Experts of a small language model.
Experts: 48 SwiGLU neurons an expert, 6 picks a token, a sigmoid router.
Training: a variant of SOAP for the experts, 3676 steps.
Below are experts of layer 4 (counted from 0) of a mixture-of-experts language model. Rows are named router (the router's row for the expert) and show model dimensions 0-127. Each number is 500 + 40 x the weight over its row's rms, rounded and kept within 0 to 999. Numbers have three digits each.
After each expert's rows: "raises" lists some tokens whose logits its average output raises strongly, later layers aside. This comes from a sample of Wikipedia text that the model never trained on.

# expert 100
router:541599465471544465535462491444521519534513520452543419483503485518513469495524461510486517492531583521496566467519497551549554539514471514486523537494416466566465413488539422584525472488538507520473471531489401507506467476495419519568557557478423505467510457528484499531486482566519520523483549472476458486533466603476472548486499490433539560474451524472463472538513488466564458498508
raises: "by ", "in ", "in"

# expert 8
router:494532536506505494540452545441466613505521545508513446399440479477459483497578521492532478421531581515488510525521394516483498552498474454505404494518485540495536548534526456525583485503543509536516491486439431456492507441523436474474536495471494502465583497514497563508491456565566533567447470429487523457484533505489498504509466471488477496448478527485494487506498541470473427575506
raises: "a ", "the ", "an "

# expert 26
router:530481561520510489545536508474499512430480506391580515523513500469551472523544478498573489521559521515460554538527493508549551541524533521559496535517460561447469428506508511527449434480525541552566429529510483474483444531525487489507520467510486501528537510516562522413472472496482487498461529446562444490544449471463507591499481428483479484542517470476539484505494520387497454484625
raises: ". ", ".", ", ", "–", "-", "/"

# expert 94
router:502473554464508504522478590482505535487541487469504430493530465528511437479517558466502571469492547574423552534517566540451534498586483488504540538511496462581517418502667502460591505484506480499555487537549451512477495471542533475540491489507478476507484429508565531510471493561438513503489439481568491493524495479483516488492484474548553473520488542466508478536582560519501515521502
raises: "- ", "A ", "| "

# expert 46
router:561493581463479415519472559486477532502539497460531516496473518483516492464540532474490492497447518550481511511538451526499453579585527466560434543425484514527439470510514463548545460475454528491490461498443532508512458406608472580493474529484454481537538429505567532551504472559570535533451475471569500526565451513504490511516540529488453563545510479467499543471512450512478441534516
raises: "\n", "\n\n", ", ", ". "

# expert 84
router:485433523463502409494490452450467520493572543504524484461510602429484502489489585463500525616521446543502580515551489484454491477459505475473520472563513491570479475509578423554519478458497526556485520572421477450462492433555556523494516491472444457521536471534543547555513456544487553566481476471517538478473471467490504506474541495512506541434524473466444489533497491479510481521545
raises: "(", ", ", "is ", ". ", "/", "-"

# expert 27
router:514500472486543453587575463423522509514547590423544420497487489484509498498488546503475484500449517535523523447518533521461437479592498520591529445453461466525491532510502482507512498458555561490470458538450472529462459492532422478561489486459489516533446509566588587560478433522499502544505453479517501451514507464529534574493537430492504506473536471473529519553515483435540483526540
raises: ", ", "o", "; "

# expert 31
router:520457496527520447519484511488531484529503570466581487484501516482523443499518487529491516508511542551573520489515481470504515491512590534507458560568503461557525455485555490532503490536507488546496493533449494465502465381493494479503509532375472439515520543545486506496542441557515512483429494461464503477471518614542554533441503507559486625496514498485472516490614499494494418519512
raises: "for ", "on ", "f", "with "

# expert 21
router:541450625422546470515471484478480540482491487342496436498492504495553455536550588441454561448412461503483532477490474436544503472487463517501518510482491552602451461564549519520509478453498505497505465517516461509447472508553501442503516460510440459506532474523530563542477482587494510526515484432515537500504456445515523494465521467541460529529502541493474477492517534506534502498523
raises: "\n\n", "co", "She ", "\n"

# expert 25
router:540481485414576428481491508413452527511472494512553460431516464505483493536521489587456522503436522495499476448537489541505495476495548561601445452465510505542467511490601522473498463472460527555490538542459499492528463529572478525547571497491432417601505516563502536553552428553482517476516550449505562484527480550514471515537464478514527527517511513505492486504549536524549505523537
raises: "and ", "(", "is "

# expert 90
router:476436515548537458548495454479464538421506550510483505516515592465513519526485596523469564502494548515481524488531497434482481531588492491531519493508447536568447444539548493499474561493540506572488528508411503421458518520498512542547514541460486475523535512545532587541539446515551520487444478459514580492589496520512497534484539499564541523444542432469437518527541467508490495566527
raises: "g", "t", "s"

# expert 118
router:500516484482536482532498495443532514497545486439453477505507470436451471476470575505470493553503537517540545526481524544439465446448532538526517452477507469518541419442541445542521559457488545574481414550431461446476489436532483566533522529453506463500518510528598557491530409564493521567434488429467540506498460549527433520480456476487541500508526493498579505497526433483491470487545
raises: "e", "es", "en"

# expert 92
router:536394445502527489498429509474506551520477588487529508494422543478540461479455600500437502531536449496506489500543496486505489510498469492538466530526488495561491482494607426524519483550557487594489533515480474493443504505545528525536500497451483402549505486509502490478438460537469582449467458440484478495504481498484478529438484474508491532512550447448475571585567520499435501562517
raises: "from ", "and ", "on ", "of "

# expert 104
router:539458531441529426524514504441511535500502455342571469522470518506463474570477466486442519537489562544520527461528462548548459487552513467576474450462472492529466497502501505530566537438485564496462458519463485491489461499535436525557483469473487488482522511513600497476523491567490529507489502479581508458479498546460501563480501469517549524432492518503572528504467546501497432602500
raises: ", ", ".", "\n", "-", "/"

# expert 14
router:560496478448511482532507523399490528469528494398481460451482516558452485544491511514432487509486535517522490548518491540563455511495558497462461517428522502525495432475520428537557540470487507535507450471495484487491494508568492510559564551513473525505584510531607490457500495544470510506476511427571541499494480549443504508469586472549612596507542520456544511476501502472515525557523
raises: ". ", "-", ", ", "b"

# expert 29
router:546444521508556470592520495486545535445495540425510469532493461464506432489507479549433504497451514471454527435527500524419476451568506484515531493556479498529509507511521470524615553486435506559522485475459543487437477494542492510576501482402475481563491573528598524474416441529564529456511484464507539468527469553458518564505476497487495484515555502456479497525466504481495467499567
raises: ", ", "/", "er"

# expert 126
router:504500567523503474529516528455525510409512529379596527504503487452563460538513493516546492505558541515480547542558472530542544539476534530562532543476459537452497454508481517556490441472529571573572450540510477507457471508532504468508559483480507517513509512502539508435481463526480523526478506462578482503536450459466497594497495433444476496520546489502559468553531495417517428497581
raises: "\n\n", "\n", "–", ", ", ". ", "."

# expert 43
router:517461543496530480491492518479491534465523608433498479449519512452459460483488504546517520476436478511450556496514366493531575477496584435480541478545433471483460466531597456516430539570445510511490484481482468492468520453490511513483470508463435475452543468567581474559494500552509521477484497424494513469532544535430530497522520503505514543461500511474558578532523471465491450537552
raises: "s ", "er", "er "

# expert 106
router:581557540491518468560527535507518479476504503492497516405543477525453487575554551505504491482482548517532547477582407559504476479516470470548430482494503479537506527525504456548566538425570521574525534474431485437475489457518567520487494526462474387447571438499518495458473475521512547479486525469460476518473461482523539487501477468546506490536473509386502540478552495501530456555529
raises: "200", "order ", "201", "the ", "199", "198"

# expert 40
router:498470556468486450549421445412578555494478519468479406450529472476447388510525512528465506513484507476513490522535530498502565516510555465555466492434481527523462484516545412515596530483554538575522475495483457522479473501508509563468535438484474458459496516612566493536490484490480511481464504465561478473519460585439535544435496490507489511505550469517528513539505505492492542533547
raises: ", ", "-", "t ", "ts ", ". "

# expert 48
router:479466560484531476555484530496525474535615527517554462504540505552446399544433512477463608498439459537493596528543536554482528492545516493543503512467518470467519461509585482506560501490530532506514485473489431480464504466581556519491516453477511495539511542514515476523488427553491529535466435477545507507512534500533531499496475473492506544483481526468605530531562556434483483543579
raises: "- ", "| ", "en"

# expert 11
router:489549520424500449572555491471556511493486544442505470510538514534461500510520525500479586520497503523432531436529479510546456558502516516546567474445511394466496499492523490506531520483508529495495483514442478500498459429562455508563577496496431470531479439572564513496517437562486500547545491475499491390430484467507466564530477414523536527543527475456525475477480520420547470536530
raises: "a ", "e", "an ", ", "

# expert 13
router:549561459467541478510478491463536582510507529461522418457450448483517438479528528478475497397521484552450502476506421497505534573533442533502475516501436453500481462477526453501566472463515517539434452453439462436490479458508457513464469539505484480451513505525498507456481486551555547486441473473541569460595475462513527497483497432486595464464456478467521506589506519460501439545524
raises: "the ", "a ", "an ", "his ", "\""

# expert 97
router:563543520500579452556517518474548507471528508447471484500471564521437434412484574543468508517464529562467548473579505463508524536538522432629510485472524503477536422482565490531468451453505528490446543477461428433522489498522550465509528487488460439535489442517482545527455464524484508544424497485555484488518521463481457574439470485456520500442504552493534472532532488450471514513485
raises: "P", "F", "B", "C"

# expert 36
router:544514520535493477509489519478558609496518568491528458467480513409457508518591510469523508411503496494509512515524470536490468507535481393539463549563420524495544486543500396550466471447557465541539508465466446430488416447558498520499541542478505483515550499508528509443522461564496484535485464464464509389493530495476460519489462448530480464513472534423488464525477514495502479545491
raises: "the ", "a ", "an "

# expert 127
router:519448514443507473487520511507508511488516586417478491503475509468471464522563516439505475562513497501495514490529465540475489518532598443543492519451498461498465452517535488488605459442551549641481467516434496490417476447556500488543499524450478482544489450536572543549507473545524551558497472481541499526509476553531486526452515504470489545533506448484570551550501452443485417519544
raises: ", ", ". ", ".", "-", ": ", "; "

# expert 59
router:499557540480526486589527512451512537484527509433469458480526491480550419478589511522457522484447481552539539528515470505542491528474519533555519526540490449512451513409532497505498510479469506549578430458389423482451442518564527552533524570379485468496536456554500545486500451523500510506445473490477537471463521510478494511436489472506497475467469513441486554523492427423468487497500
raises: "its ", "o", "a ", "a"

# expert 7
router:582454483478516497512490465525499528480481512499487432477505521466530425532489520580432514446481548496499535502532477472561472557519452506515417556542545571493515505559514344457488516538497510542591467431473494502548455456505547475501491534488402509526552485498562486435474462518494506502509457471541509445525425501480540524454495531471511566478486522481465440472522457474540457534560
raises: "over", "ugg", "opp"

# expert 5
router:590494574459534483589531461488474536414480538510482504441493504442496478471507503547504580535544518494536574439563433540551459525473473518573537559448405525497463459463568490530569565500517536499541515494486411490453448482501548527524520456487490508536571502509534487482498436496475550558466528524542541500532500494558556542508510517505460513492466445479489543550528523512567489529471
raises: "– ", "w", "(", "| "